{"num_hidden_layers": 11, "experts_per_token": 4, "d_shared_expert": 0, "hidden_act": "clamped_swiglu", "init_std_router": 0.00969, "num_key_value_heads": 8, "init_std_o": 0.00406, "init_std_up": 0.0191, "warmup_steps": 200, "dataset": "wikipedia_en"}
Below are experts of layer 6 (counted from 0) of a mixture-of-experts language model. Rows are named router (the router's row for the expert), gate (a neuron's input weights, with its number), up (a neuron's input weights, with its number) and show model dimensions 0-255. Each number is 500 + 50 x the weight over its row's rms, rounded and kept within 0 to 999. Numbers have three digits each.
After each expert's rows: a language model's description of what the expert responds to. This comes from a sample of Wikipedia text that the model never trained on.

# expert 63
router:552544611488522578631482522491416462491487477415566558499531473518432511537568505467520530528567402468488543584435473474537473517421568517523479471492517599499484531467560593459509569577510536482412422585565515473528511462472572429582484430509491568481493459476465555464507478418483531383492414470524446442511477528579497396494431546522419659439466466488479502461557471462515496460532554511496490580460437561420587479582552542412503460418506600518476532479462529515502485590509487481498519489512486532431317526460612452526582531421483541499521510483453438557500469532516434551513414570566553527487505560517505540419553478471475510561487510465531595512512567486536499478433422501431448553494453476505563493511460512512453555475566568514499423510470482513477453496570504
gate0:512516556482536512620514567566499520484446516544540478550501536555532534480530509523419517510474498471474447575491454596429543501443491437573430476397508501575448482437560499605418489482482578560415485527468485429586556409471502500474448471454543573375582511501516575490453478476547446501554451557604530482570449494521534441479500513452427493469472513503513487577603359509505410478524392523577585483539466509457493483461538525510487412365476621521464392465487537546458428467459520562523473422538496548501443514526429503546462523425501545563491498446550501466509449564464531519468419524519465373539529537532380493493473429625476400425469510490488517519550468475417441504530636477456543616573485506519483449503490549538537545483529490473543494429487509500529527492456491
up0:526536488429491499532569460433575488436492396443490511496464496479556625375470523567442475412539440475517459554554505475516438482504467588482519462447462473524517477512652515462527450496552508570478424521543550515441500360432448480497458519462497465514436548584527416389481508442453522538537464454523570525471463496519447499407435540563472513463515545539496417570539488480504511435494386455508529560553515435455536493471524481434460586485561553614469461497437514503457494506380508461471496584437544414573593558556535530436546508428524501483488540564582395533489505487483461506429573479574519528456569508471545481433429405572455433545544502470524544536478426418519449490455508421444532611539574498489511461630475445493543446555467588477491474501531502483495498486464533
It responds to: Season and stats tables. Separators and terms in season statistics, election and league tables, such as season, election, pipes, and semicolons in records.

# expert 28
router:553537506510486524512578468462453494508524457390547615447469554403463535516502608520432614445546474539427469580479470460495492590479447502532489380531525497513460501493565555505468520575412466429502497594500575535426564463559486478491401468596499458471518505485511538458454526556473545477584471446516557425616473531512482472483433464461461513456477501494498473449510427450457441428417506460483484493442413492450556515571550576533502502481485483540466516478465473546496512536443516469462515588528446606437467562500558507504529471525530551431536489529521448556567462489457451515445491522541512597484492579491523551428491513540446466673545471508535614502533617515541490526472458492462441619424537532472539480469499391531496509451592463494465495505471488511444520502567480
gate0:496504495460432542441442551549481492515514539523472634579452569544426520457515570549503515441495412477492551614458424541602518383431431462536443524494468527556470473452567414574457468497539553418436448450495479500525490464422467388451460457487543507424438486570455516549378541449431521519543542515583548531564510480459585406521496562449489531425521552461521514484543449539504450419439437554595471503512529474537525547523419445568447477502460581538500433469422552568519531457508498482541462488565504560432471507472539492594411525557507588582527439439498440542466416503460516449462460473514521422505495480502412561493441493549444379450465438509541540457551556504491551460486524511436457569533509469477493472481499436571530541580506434462540480514436475507533513459466616
up0:503511446535454540466524527410523537469474451470502656477504455507473574394501510539453544411529474565443489603505440503624438456487426539587482488517400523452451507464581514521458501465571536455480446488442576506515499506456512470428457538403508478452449557549496451493464513419387482505552478437496564509574533545451620401451469480522463461474536576540539484416532482563513533392445474499499492538539479465510553480530507516526427479552509508504459448514438487581546526451409542453496526539482488526543451612514556526455460491502513588443560494565409525525474465508457549447452465513461493527476530513500547566509427489475461431465461428549515651566444473553541512460469484545390475619492518510455460504472508455532560465557523448505518420484482507528448514502449507
It responds to: Place-name head words. Final words of geographic and institutional names, such as Bay, River, War, County, Road, Stadium, and commas in lists of places.

# expert 49
router:528490567540505499479511492497444464440509433450608480469491471443475544538423469462429497509579470565482511540401428518520454488490619502533514447529517566587446517422522500572506523511546461503491493542542460431387510472535510500486521466563556445496450529502523569472541462490443512441481545431452470506496464581545492472395499418507453552464451465492426476473594483449508408535435550415500397483462386471450569468528531516441470468511519533535502430512555509614467460472505551505416513514551478588493456567538554482515438608496533510489479551529464493534499450540529478514396456592539580602474506524538487485420495515526506514600448483500515562428537564510488491464468500422472517578444593557513599505541477494567411558433523552571433509434536512484491482525541528
gate0:562498484449608426480499404553514468560560500468523503565435540451486528485520514445435557547570509483501489612491412503607513468525525488519505391442538518515495484538513557557364488507599564577503432449520482445401466417493473403436502476522557401479501552476527566430459523448400512520559597572566512476558500499575521469525528517462503545463457523534499518573599495488431392433505528537564538522472410485420472496536466447526504529458482577570444365454545525565471544456514570534506488510592530619488546478517480525501485512520542530467518523489580505578514485535539520413382497512493442605480477515530507498494512460555494416509477481502582518579537445485466525471564551511445508549560534462489572549494492480488577453506414478504470503577495518420545522504467538
up0:530521423515522441502606386487504484481476492469528522516508484501482511519510475523438619516608525428464499560511452458588451470442510542508565367525471486452513503568488450432392474560546484556476545470531492470358445378467501523509454535510564439426545521500548509427512566445433512561531552523485594490500444518568466513525491590516561561530507576541490511529588537387525492429555471525591519541505486426444491472542522513443533543533513587530442467454525468540506502491521555477460477530565556521507533601532515570427441506533549541451486514453514538580483516519521439461427445486494437610398455493516607475472497434571466420517503500449546520554486456482533536432518515523491546562498508415480623486482481471531555470589482495487507454496517508518475476528411470
It responds to: Plural and possessive s. Word-final s and endings like ers, es, os, plus apostrophes in possessives, such as Tasks, Association's, Sitcoms.

# expert 61
router:500412490516499458557495542468476477446415507496512574446519497479470529502468594481452540536521561483522537548440441516535463548493444476589521485620516492493500585505588581584462531580449415473468366573590491521501521501437476479539465426526583497497533518532548538434438422502512553529545482490499468431449429533536459506414494510458460540405424417437430406445544478413516547521481621497572484513430494554485542507526537485481422604502413480543448457488453420493475482526497499491485473505589439573473417472480538546523569514502461577514526535498529489554555415444447515563507455480560556519421442535591556558371469424550424514530486495430506528450481507537513472527503450460440443517415474577492434479437519496519459608469528524512470445492503488497494484532484509
gate0:530426453444502452540549460561477523480434502495423437625469533501495534470607535540488538501571588432535576494462429517504475395458515487529547480577494583477472502513546448533427502519523504374584492418517538531494500488458492440472513516529504549518498507533466565558490523475558522569505569529591484516542476450503519443460502581490444473436409408550442477501623426535470524492518534515561436529465507485489554499507441499456456512500476526546412454454459456525441568457536523544561496482607468535546408545448525472566375520458522528556588555466569584491496474524497531533489477455491517404518525607473460438419460382491471352506407562502513429507566532542473533494536529458459507530504447481565466491619479438484558513610446473381474556488538546424523527497497592
up0:504501441541478479473536500424600554399439542403516533491382551535583478497416498537504487463521536501434466649549471539528471478463522503616456445402475527477526559475489534582424475508550491504463518500488523417424473430477520551453439551418582473422485526575534400422462547415444460477553499490489534501519407474562496504515490511504446497491569521486443464515494491563532483429375450551553559594493430478462461438402515538488577450421485491502460442540451419657507491564414564457441419531473565434449487537509522438498429455423448592497456536532491480527553496461453521569443473555513478481533526448574497535480504342454499383393525501524571588491545526449527475460463531424436469524541522567544550413515535520537554502519573441515496457497547412547487422473419465
It responds to: Units in parentheses. Opening parentheses, unit abbreviations and separators in climate, census and coordinate data, such as (−8.1), mm, lb, sq, km.

# expert 24
router:518473486442472471519528459401449464449537471526640468440467539498535486524475597507478510472506479434503509538465475459519453529472514441570418516523559505513504515403545492526571494481446450500510453576484537436467508452545530422524491444600573568490568465509489574487489509535434577437556479465510498497480481481464549444456449494380449513447399423457477494498502492447512513463489525447471430540469441549479539506538508595462507544503433496603605564420510541506421400554494583464508448470516535573458493528463589566440476541517540531505499409515446512554534499503493450594529411516556584526463532522542522480422519448528492538564430443520464496461562564448536518435342485444458436535521483539587494413512522506553505569484557557487444469462570535504514460513518502
gate0:627378520456471502535455450610464565426571556550524521548399527522481548497543536468445467547483589460463483457535523550486446556392478388531477549474477458497480537552467486549479451496458546514593557442492500479504517452488482472513521522504479417481486538577516511580442507520463484487486570610510518539576425384584592485455418533378402487464468453460446544510551480450452462520463460557532544559544531588587528420551527512454509527499475533649512462551509506519465497486498599550545482499624566574488507466515449571511434572480448511507465517476498506513537506509538538522525513441502481512573430504494412480441459443594502446430502525518531495612546501373449575520577545489485551523568468587506456564576540454495453510509468535490443495494604482427465493527492566
up0:461522459430435484438567495504544518531470518471466523520514452539492492426505491467455485540551535469479508622475389501486544480532487552582607442581456593491426412527567515401453474520512425472505486533540521405460433455468489492484475546458601548529521494536520425425554473491466492504556451483451454500529460556495483550503548505603507453474477467550542423516525522489497510454430521451550429537492509442395541462464507530543554481420427506501446464522463511557547457529490467535437545422447529550548486585496562384521472410401507483481502511483546489559509494520463533573441472537514471438508509569500574525458462441500506523524493415485458483484537531626599503413461454402495505572635522464544536420550443519493578540632508454494492493549443511532509375499466506
It responds to: Word-internal letter pieces. Short letter fragments inside rare names and acronyms, often right after a capital, like Y-al-ta, O-ph-thalmology, RV, DP, ED.

# expert 60
router:499476405526497451521484526377424525430456487555641494459510483425425482513503524543511574514508463501486403485543470481528489585450556559487466484500499496502473506421579467541472465519501436431500444575546505458474529550466584445475481476586535438491534500598469518504453512537439548446531492456498467484546428568507482460424495492515492551487484485461457436531470370455507427479463534499515449479356448541503511538564547472437499504545446512497556516440501450539485474542474523531513501532473394517416469484477531466549522457548516515425473537436472455578520503460580415512483531503558551542493532564490528434430514500531483530518507514475499565461460633407572433500485486480432451546503508537530520495545470465522522535409555557561481477559511582548460482496479509
gate1:422486509445514480511544470447520514442393478469546562438540497489338473494568578621465459446557411522463555475511504470486472495469500528424460494499451401498388474495490583563572410520510492480450440482507450427457504433513527462548483413517548524525441488577503459464420469511497496465559502470533447523502494489513343474455520525492440481437437579463476422518447561468400516523501614570493551504486456468483578543513541441427507490436541465480510531506553514555425473538552522616392524497398536488506537485495538561515545493471548549531522408525552470445494494476512445525567423515542401517434407469531529452513469423501539521468536592501486401409514533412537460425505471535444544569541546497486504514467486445505540518498548491559511424519555483497481569465524530
up1:484469472471548496423547554480515433560518485442512483517493460496403514443484559462492479465615493550526515443580440471410527504461570407438468497467437527552498586395495614596604507473546469405499485525488563501481483455517483439534525485596584512464454480551444485487503479567504461483495555369512466446489455430496435516402452520454505521440463569531490470555491546489514457428563517467448494535438453477450488553510551462427471539497531556525524507519581485619453510482520529544435552573405464531547527581484536517454551465453476470490535392536462469533536554418475462455496498580487454582483392550536456521530411427444489478486555572533444456432479509385514484609584496560508496490551527564549498542451380556479507512552522473608484458518501460446496513524471513
It responds to: Table cells and census stats. Table separators, small numbers, and census or geography phrasing, such as Population below, sq mi, Coordinates, years like 1903.

# expert 45
router:551426567553471521582453538464437433535466476479589506483523464393455497587532501456508505637515477503464474591441507500489534557452514481523485460499518498583432512439581517418423504591468596520420457519502429492537538419484615373544483389496541520459587510466510516492419482432465514495490445461494434504520512558508498502449429466522408569517445484479464485492526481527464470427477542503552484476470374529478561522514506551424478437511482492480489499455447519560521436520508522478486507463484524427447481497452588475511509490374481575513459468502506385538497474533411443469427474514503558546506417547512508474395583460547451516553381548505458528450487573442479535437475408436436455565539519569499600502521454471476440509469559523476522497474462556565469445499547582
gate0:547531415499466412537510562522464471622496531466487447530454511469569548538506567416534527626483519441467554503419468539509542564423625472537527424460433470527447484428575509536491465458471553576570460377423462436539477412385408463456550444536507531471459488494504574585541525448492470430512529557533476557484514468499536479513530491515499507493446501423497484551549452469485479439430430607515473606452453467391427489556524463397499485562533588583463432488511546563455533510507614552602470439513522494510476512545481517533478508404478629536465572507425458423537448576542594492492482502506500425555584515550450456478551393549377443474519440508439580523498526424519570481592559495495425503601459464450467499536486519469519487518507478448501539485445475483455616506559529
up0:542513443517492532505514456485547565422509418430436501504502608545520552438582543479538464409556488512527523525559451420563459522483454447521599421503458523522482466601606472467480504526595557551534463522523535447489485452417486497519454479497503482521435497522524418431527495408433471526519490463453582553510464451509468482439468520557464502442518528464537462499519491469498458519506395528574604524568504426462498509435450505405589467532470588595436420571493400507461385468437503574505550561412546443562443546564512512513589537426440539528514473523513545508505521512461463479515504532498524498538496572473552494431465424554504463506552496514576558476541533521535572432444564538406512597525539466443506556533565478555547467621523457519455481527440410443588491480506467
It responds to: Sports table terms. Sports vocabulary and table cells in athlete and team articles, such as medal, league, tournament, No., and pipe separators.

# expert 23
router:561507559468459469545491465450475436467461515480570553454453522479453561579540520423493450572546561513479470537510519518464448491492501517559509488512511553575425508484599505465475473606552470495453431551535485521429549500443551404524471455555483551475513420557460539408485480529444583445520494386544463491521482555529416517473519404533463626487409507503382441486501486441477427453469499502443460477457417541463551503489525562426589519485466547501490528470569545514423422548401546463449533540522476602478490512426497527490562544455516546513485454523471510514453441532526417500510483611553491492464537580521478514434588492534426525564474482492528582413494569419491435473431438515495484587495520572454539465465519511590417533456581571511443470600461545544455509517561526
gate1:579411531425516521550496420514538454439518542499452561530533451512530527649436481538498482451441442552470531482544495420470523417417507506402515467489524483443456407519484469515491488537504518526498440527507533467469473475566481439501426535521496504549450507583469548406507326487475488491555586509493568555404513429551465510450497506521454538555419590431445373554566484553505496466441551531482472450496445492497595531479430505532534440500497500484547611590520530531449560446499495542500490536558573467493489484594532508619561435499530440408442494603592497480477502441466455527567459470477421550481506497480528524471504471509530559465420506484455381473489492400578464441475453568390471549542499471446516610571563593558506570487491521438484492534524483570467536416523529
up1:520518457571491507501523526530519497467570470480438576426484441535549595537425532504479495427602498470443491468559439412430463545470574423457517494512436588406475563523488486562454500486460475599440586585555503544417563527588445518484481577563496512462461541519528422491461398457487390550584529494567567510405465404561596453413481574483531451448402501465455452523451457516522396457463497468398524579489481584450445495430488503481458487534506450520495628496543522538517503466583457481425539591598462502522464688505424462518576546426480473557435453564454550468487519419376531553500463543506412522391439446539493511415460405444490566445453502449489492477513416485560513527487499492542475488512525537464531481418455565481552539499430473544461498546510471426524421475580411
It responds to: Countries, states, cities. Place names, mostly countries, states and cities after a comma or in, such as Spain, New Jersey, England, Oxford, Texas.

# expert 0
router:531541576526489469621529506402454486452459536496635581378566508433461493533535510583476538494515490522480478503449475419517455529501501481538453493511491570529480518498570526518496558562499472458472451468550529493465530538527629466552393458553482522454539544538433547505441393516494656452506477430527488465539480573586418437481462440511471588508506416473527379504552460466544495442440560465530422490384509468481493457558532551455453421518433557525539464444513505533448488574459507520438489524472443557471452477424531574602499522472595581479422453486509479585479406488538417529460418515541527561544460534574566510517496434579456499552485528531554585425471502508502531432467512502456534537492495542524540481515521499517404496490561446559444436448505536471457523516501490
gate0:536431493472537483448484425668490526521488554507451525547455462487536451469566462538507478553466504510519428483483418492552494505490461516537519496513413463477468427463510501625526451514492447541491512498473532455490543443456449520413450482492494497490558459551408513520424515423515560533434671541548494482553452383519571504482601503436420514486437576546487521534533412556449430447405517513492461490526548583449513471535461604548436445486464466562434491466558675599455419523461518564510476456620518578549518532628529500611427576443471480569557570526523473420425496547567559457567492573514477413444479507540457459488455433528476443487477551537591523519487409475461480504506511444558554490560576535491527411537495503567539594464517458491452598470480511427477466503462576
up0:575506479497517521526544434444509507360469459479437575454363526525500560400507396522510460476511522487546456462537481525538503479460476448658527444481382534374525537486602448444491443542515476555452506524478565436529503498508531556469450546441529534444565540471575484470466471474502492490490500443558498469498504401550477496503429482465503468540545511544404480488434500489513549432433399526478520516480533537442508449457582479572588516508570600505391456516515525588340495574462549532461552526503491509572570497470540523514522487557453542530572565535581517492484495479532468524511490536496548513512491531524523522506512374584436478456566481547648537521481489482543443352454589489480579534618581483462552445533491570540585560516524444547462479460448404515476481559391482
It responds to: Sports table entries. Cell-opening tokens in sports and results tables: position codes and nation abbreviations like MF, FW, BRA, plus born, Team.

# expert 18
router:510437532514478499551531537457440469471546509525577511412478472495465507524576539521416587472553520543433479583503509451517484510519532532572496517487494561553481477403597527497492474500475411426531429502547432493520559487465552466482413461592477482489574473544526546472505421566412519407538510392489495448477504576583485511430529480474494609474407499531504510477579446447499437453461510448498460494386421465563497472521510511437474480507514532486542523460456509539429454566486501515476423593489451518443461552448515481559472496456495528454469437502541413516514452538532474550440537617520491524457477536552532551469570502577371499530494517417486559431535527403465510523421474526468427548476487560427518457492500533609433499489549513475470457518498560485454523500498562
gate0:525413444512594498511395469572458525531461506484407557540502568545480500429565524622435414555511510428412552475429540544555545480461513494591502502487425495450470481530589464411466483563483513466501462517527421391515511437462480404419467491490490540496562472555523499563404504493501433530461556527525461570553527427493525414484468468346400549386421527541470510482639432463563480504461481534541404397523583605426474577505438473583527576468556543491461482519544575579477455532486555499620502466457519491455464431477408397600505482519486511539492537518499481470525472526526510489544472538454430448594541547463425429485521418535524431452441447493480518478544533468506570554548527495460527531503549618434490435499482478488468562565560423473502549421412445555480556502552563
up0:380354415557521463572529490445597551448481506487553523516474440539562533433517447495494529436579492525442439592591464493597439466442417505606529474492414483553454478462596445513526341458531451539503495514458585436489502398482516456487532516469498462444561562546489505509569548460477451480490504532523449525531484499558501566470543561565549546517492482519553440517483477477553474476460454508529519494507463526483500460496479576496553466490510596510497486544436437507491480447474528501519459579461522339500455571529513481606510472492491550432469523547504496532457505413497483564494528508462474478528490558480516447482429504528458446474553475511534478545448456438539467425401550481490559646541543508526534458506566606563505457525433499508455507460533450522442474454438544
It responds to: Numbers in tables. Digits and number pieces inside tables and statistics, such as vote counts, percentages, years, scores like 2–1, million.

# expert 59
router:543417512494509482537525522486483449506546552516562541440483518510481511555516515530471507484560483500469481556503474482493518516458553520613568526452448486514399493445571522494539485604494412417522479483501520452507532521489575467471469412623445553490594447512458570471452470512523562403524570468500450481520480580548399499504464498498426601487413463508487444489530485510470437508469549498496469480398425529526589484513515508396461438478491499458530469503464546508436436521477512515472473645458458538401450472447515516540529516466562497520454436458482481529441466527464415600493475587494552506550505546546493539488616492568412482578460562491500595379544531455473453505459517479442447545496544519487549522562479533574422552469580522507415499550469611573436491445469572
gate0:564499451576538414553436547600519508504491539514559525549465631542558566540470411519504522505474481460478518523397482524546563408493530575589528581513474493483444495473552486433460508471485512508537439510558497478501478449516535436441542459383526544418582492494428425605532496393512507554554579534504444487510457473465518430507442516558343487453473483538530464542533473545551436421444462536606497494492472501476512467489484536508501548525431460506436492512519558529463497502519513584550529444491510557468475480492485489578482513472423536517517610507536448435443432472518523480495444511535472529575500527563466494552589433463462463516473466603581513517581464502448504498584525479440518504546496540462465528548447518579510603444457422482551588479465425503443539554481508
up0:491434416459428552489557456426540519422432402477399529495476425494475528424456574520461495454589493612477543513609472479484464534458403488554568468487397566451533450505572525442512428479520488468529519447517470492455470493456449532556457549500489476497501527584566596459500492442440439463524481565484517526490438476633457490443470523467557478564487581551560439434674439482462536513429411575585547553490573450444542421462581504516575475490568549594471519480522408539508544537480516451569540516558527401515523568467501457466459481511500513491425531517490563578527519532549522465460522486457495527473478495538513510460468437562516400447457456470498464506434483392570497429432611387511469595574504483525541432501490514478555484468522485443418473450494471551530420480451547
It responds to: Stat and list separators. Commas and and between list items and sports statistics, such as 20 carries, 147 yards; score tokens like 6–4, 3–2, +1.

# expert 56
router:484494526492467463476504470505486428460516481504637555479503479444445560526547595465464500496613597487455458546546468484483370608489548456569549442565556552509443506527580478527513543577522469476512466520572459469403554517573534489464391423520504557447495480503528519440510484489462502431575518435527502457538424498548459458491574411444456587518496474566391441432473465433475406410442555559464484579466369510436595484518495545485557523508463486458442508474537562611468491533454501425450478533524467557469465597478492517539434485501530561505498495537488511545415480598555476472468435642572463521485552523510527599443544548510460506566501488474532579498510555487512546514426474490511460520428488580531485454491532456586505527480496555501519552487466502535482510513589526
gate0:587493481437475438574485546627428501468549522570401543528441549585452496529593517499450561517587502423494568554437445490534563436455521451574527429471503440532528441573550466489454440567509518510536473500534537454543493475444440477361504467487560570488490519543517494477482476480475531467496586566573540513591435508455483518431496469370453520427469555486432534516614465604432359521449483588552500484504523460429491530486411438498551476502484558562418465564514458506438446488530567550469416416571457529506502450494538485623383549491527542600468508486510494395424410526575574422434462461432502483505499531441481522403534472584475393468536442494529490561501495426443504490581519466380557482570517539438450444609525453473588507509474421549600594503460491424503508497493546
up0:516526492482395557513550480535561498403500503438448502523440426598503523530612507548460539435531462429444535556532469482579515544420503518573497353490427471589521482536476445452469517482578472535543487517511515446483521426425513544462464538455581526512566531593526481387543325409420513485516516520532542465431456540487491455427531516557513521523490501551440516439533547454544459464417449555543582499563483402408573408450463550459469498527521593493436499571464467520482479475463539543449413478463457499587494516532534543486466540438506592532506493552484424485459427452560613464505419493514478567433515481427551559428519446514429451397530462533482469513435541409505439423475485572479532573594522565445535449520556600459555477507486530557581511489516481420472524469455525
It responds to: Place names. Place names and the commas between them in locations, such as New York City, U.S., Carolina, London, plus table pipes.

# expert 57
router:496443604582444399504554460463407465418489487484481594473538477505492512562491486477473571561504433612450481492496456463545497560480515480623476389523498516505543523448555578426569535502479448502482470529495509509486492499531527409411458497533528525410462474512436525431555423506494521483574514509495514392544473548486477393482471518440509537486495497540443380429536371400540531489410583530451480493469465479488563487501470535502558507537490524516507488476483496600459514477518467501524488545466466484490456559462557546525511471541545508440515405541459416500449439523463434588504483551610514517549563579467489514445536494535492503539497524494572504446527536408513485483450418499441419507513526564492589491535521474594485578476485478590472479541466502490503465545491519
gate0:502485502407490462490474507607533544529429518528432556550441498586546504495481472488495534609520516475378502483525460495481508427516443501550547429439459523445537465511568507501445489459525497449480498421434462524574610550497546504486527430536519526465449500489506461518511477510546476401504601522490433536500450438459500483513531558388501536353506491489527485517610459441486427477479512686512523462517431520492523548462352456461582508473483505559410494444475552493485547421537466445484562467533476547479485447440441407579480548475439582431510467528475479488539487507530499543488466499533467440586494458535452422499551504473515395477496399576581496575539538513496448441461500477482523527555534457477452524552541425518502561506495517508471571524430407506489371536410570
up0:480425486527426472361537458462499538451396507482467532531530494534464564447436402459434513475505515492469479586554501461529505534442379475624574472536358491382520517536557482422460480457588516485507496526501516424464497524571446498498457536435532565501476571431502459480576503505448423430664493527442451484527405432427522477437406521508497548526547530510484527460551479489554481533493470671546511508606467507440542393451536518434616479483603543521418521488505538531415569554450524458473550586534509480513445645518519526616463389470458530510452442520481430532532462459527494515525513432518434467546518540527513471463491467453521442455540407452600471555449478511572491476474515458486480551472493461426567546535547567568588560472559559553455501522565488553464460565396541
It responds to: Size and position adjectives. Adjectives and articles describing places and buildings, such as a high school, a low fence, main engines, large.

# expert 34
router:584472503534472429525427509404443457505485489490603534501497506482524544581510581547488466496658495503487423534563509427556543566511474535508480531494471569541473522487597499556500492592477490418387421574547519448573517507519598463566449412573589483455560509526496487436484495510438526453553523502527401437578503465618413415457413487490442632443481505524466518509559427527510444454471539452526394510423420485466586496644482542499491482511435528526488536389517456601480503546449552512444481475546466528462463492419490518618540457501518517452487508537513447506508494485464425520452456478519575579463550541497483544468529510493427534572513440457495581449476566438519497518523453516424495499536479536467529585471478485483455537477614531533488461475462509509424468523593547
gate0:502527439523568440481464482534518493374552520462526597621442592592520531525489581511469543543553572506475492533505455497518475427469528522597522596496457508506477481492488469577445549560562523481561493492485568444509507487526419540436474460517540630478433515487452553532457524468443572400511589611539461451568527411554523494540411468491419569513523521553508491528646533553468393437514531562527506534526516491521515486593475486496523526500477474497484426474495496533436503531486556529503523469534466465552582516479477450574447492442519529561487516499460458445499434561526589542480410461454497498502545521486469448506501363563413459437482442530532490532553489489492511542550523510441484461512509481478455454522521625496501494508476497485399611446433485469457457511491560
up0:454511511518467519504582485562593510477490534503429555413533513526528569416548408448492452458515483467429551558541396543530497404400480542594567422523309528447504488532518451473531554441592567525521522453545606495491473424503472418460459532356485526505521541549457395553498460500465530609520501485419579471477470463528553491484494461509531496503562527452484421498513478474527580509468401577519545559540546509433479506395604534480583483434553602514429525482508561533542513500499551488559513515521557419548468561507488466462533563420446498442458545497484554524516531414527512494415510503466441543578532496522522533502440483500551467439503560485532500575484477519543501461452590470488564593521465465495573503574479440505498537511447509460505419550514442527422456369486513
It responds to: Dates, scores, stats. Numbers and fields in dates, sports tables and infoboxes, such as the day after "born", scores like 6–3, FW/MF/DF positions, and table pipes.

# expert 14
router:533477421484439523660501478497461499451431430509497534394548498527499564506450498478448524515531494505472514481448427447465457518518595465530540483561412513488454559475559497514458479561485451441519467564490488502463572516438468509494449516563525558508597491527540480491476444560507593455622535463491501406504398558485483409461427495430467543486415449460447459474551425490511435496390478474520462510511452569467464476516521528473503464542537508513450525453507556620507432482393538508537487537537337618494483594454519516539547572486532505461462563460512404501506478518577412533477458510560532509454494455542580593443556449558467485488463544460534577459581552503500505481411455445497473530396488571450543500499549491515498581452552482553410427478440481498393522519510585
gate0:454461424431555470561441554564548484456548504525402520545421527531544559486515555533442544467519520466366524544548392524522477438563560482625457400475450481494462492510590467489412398525554556476499526464467440414473473471424492509429519463475621548501475529550535512556460532443399422429548639523507491486514450417442425482460517622412434525483506481486506498523557463559445386522419511618582455482440532572487523422567516466508435550503483519617482456493477447588492492430476526485530467484550359503526523510417471449566460518425496554517537572501486432471504490390537470489507476469526414432575528425602490499458473472578504460458425431517517607564481532563478551497503483492505502520519544526433442506537504480470581474517466459519461504459549458507481506448412567
up0:486501513505480562556463495495502510403457464420480611480437455522520557424546523478519537443549490499457515559595324537486409448546442547631600429524413552459535439516568469412414473492567506438514513558443484456461391485440551506432495562449609575481482535583520457519469503458412431547596542533509509452464453477471413521525492552430543529482546508544483456508529457570484468510469515555597493544553514551425516423473534543440495520468514576523445435508427433598506472390455526483522479573496391464530502538461545497496490523451500538487492572562430458571552474438510451470489512473521433466523454520465566461475450485478530477500487429551554582512458506496573527476469448484523449544497566528456531490491492475526574460545482446459489455460464496509508473440457517
It responds to: Personal names. Given names and name parts like John, William, Thomas, Mc, with ampersands in William & Mary and name-internal hyphens.

# expert 8
router:475481534472468545450509497375438429419549467452572558445523564399535442499504522473410491520475514505499500506504462471609515548461514508578503483506474518585474481476546452504542481489457467519495482513482516509475612514458599491499449515526511579493555454513508575503512585467527607393493487509487474511475474546580497502477559515406415554457435576445502364500543473440602556457489477445504434545451493502510519514526573501510490564552435482555576440437441535509435464553530570545505414544481478544411437492488536540483480514529499528491407488513444448597442484523487490566516537490505604515521541547596545460501560509622436518565484481563490501417506490403558460364415500527409392481509518454516544398498574458539447639424473576468414457510468560498469476509519447
gate0:479435469378582479495542517568591486492557513568429549559450506521480471504522518455509449595586549520473572510515518548474465428515505499622483571433463487511411502563567474520421517527600522500631469427463510459487609439467536493405450465567519546514566477563460521523446598481485454565530544540524464550602509592538569478509538571439457542457502488468504470431514471516434428513491460566546491541483487501548560519497433632488508531530546446559402436518431503547420573565477599598569479475496570540421447479437495530583538549450443562529519519502500464498507423523478585506487522540433439441519529541598400469473530475562515457509521505521491468504508413503454512446509547475473565555614496514407544442546493555537408515544498472456470533478548582425440542510538538
up0:433516437536474528467534467481541551444523568470567580470501463526437544450481534503479438426572429529443391543595483512529501486528494523576533535504423594476497403580499462569461440477496527505482586493544531476469462525468491494524432593542434465460440519578568452429548452486430460466482425521512519488547489468489507542499495531541460479520499569546517532467483420452564524399479425605599535505438535426523502475448526443561516525495512598488442417456530452482518515567501424482503570519514521475496460600518511432575566533430404562512503511556427500510467544487490519528468392556494455535470442567521536484532514419515480485495546447465516554471437440455592445432500544492548497549617474544538500472536522464541555495508507458458436458495544494494550461491445488
It responds to: Have-verbs, word fragments. Forms of have (had, has, having), table pipes, and mid-word pieces after an initial letter, such as s-or-ry, s-lan-ted.

# expert 37
router:485467506527494445472547489460446420448521493450530558498494521453499503535475521499493528473554536511509503477439529522471440556518466458513514476527403540523523572492550547464510607550523505518492474558501534475533517481457563485459487502512599496437504498607469538410489461477488595451574505502513505380498416518552455474488537471468478516470459489508447492401522407456510488480413578495514457491494498518541542533570499554474523488561508502497442468530471523581502392504419445470516433530583517525483396589376544511543498511434475546472502470510501463528451444588644499565509443521512591598531502626547545566405549475572452537526475492538461565457544487538465513440438480454507507555500438481485612496493539509519524615436596510513506524552488489575457363430528630
gate0:558535575412538428551433454669466504470545541496397588557365491560581534500489446496535463533466544514475545601507499463508533358475499474547518482520454562453504421520477477482431567565511521550482355393501474508501515448438419424459471449474505501546597364530438491470476519390440452544578644466523540438602446464510493486547505558469429494448503447459472442557617446518464401477408493541500457549510491516522539536522532453485503457513498479547488438514490543535468535457415531573576450467551514589518489520489416492521434603491525493469515526469500553481492466523529586406497486555562489517555498562544502532491534442557454420497495415500483532586565476561426513437527518434533506510585493578468484507494552515467491532489391492510449547541493476433558385424508611
up0:479486466504508525508610402484455498427482515507468616505425454536474461405481522602528457467556541522473537596536515525529480446441546524465522467527451589488500420578574528472365528563543583512493430459532591567406472526485495523475446535442534498559470419489433510420492498397394398524571537439421573502512446459549506517516503485511381561461547482508486410467594519504460458512445457471462549568585444425552569465496557493366487501519573494487452419553471510505513574510428499432490565581522538484579449529504438556524455550484547504481491485551560544557458461498496518515503467492541553432526580581530496537503539468528435451583533413543471519569582415526472478469435489495471471579527490567424566463509535507486607480531533517566491505552503466506533417447427493
It responds to: Quantifier determiners. Determiners and quantifiers before nouns, such as the, other, all, most, more, many, several, both.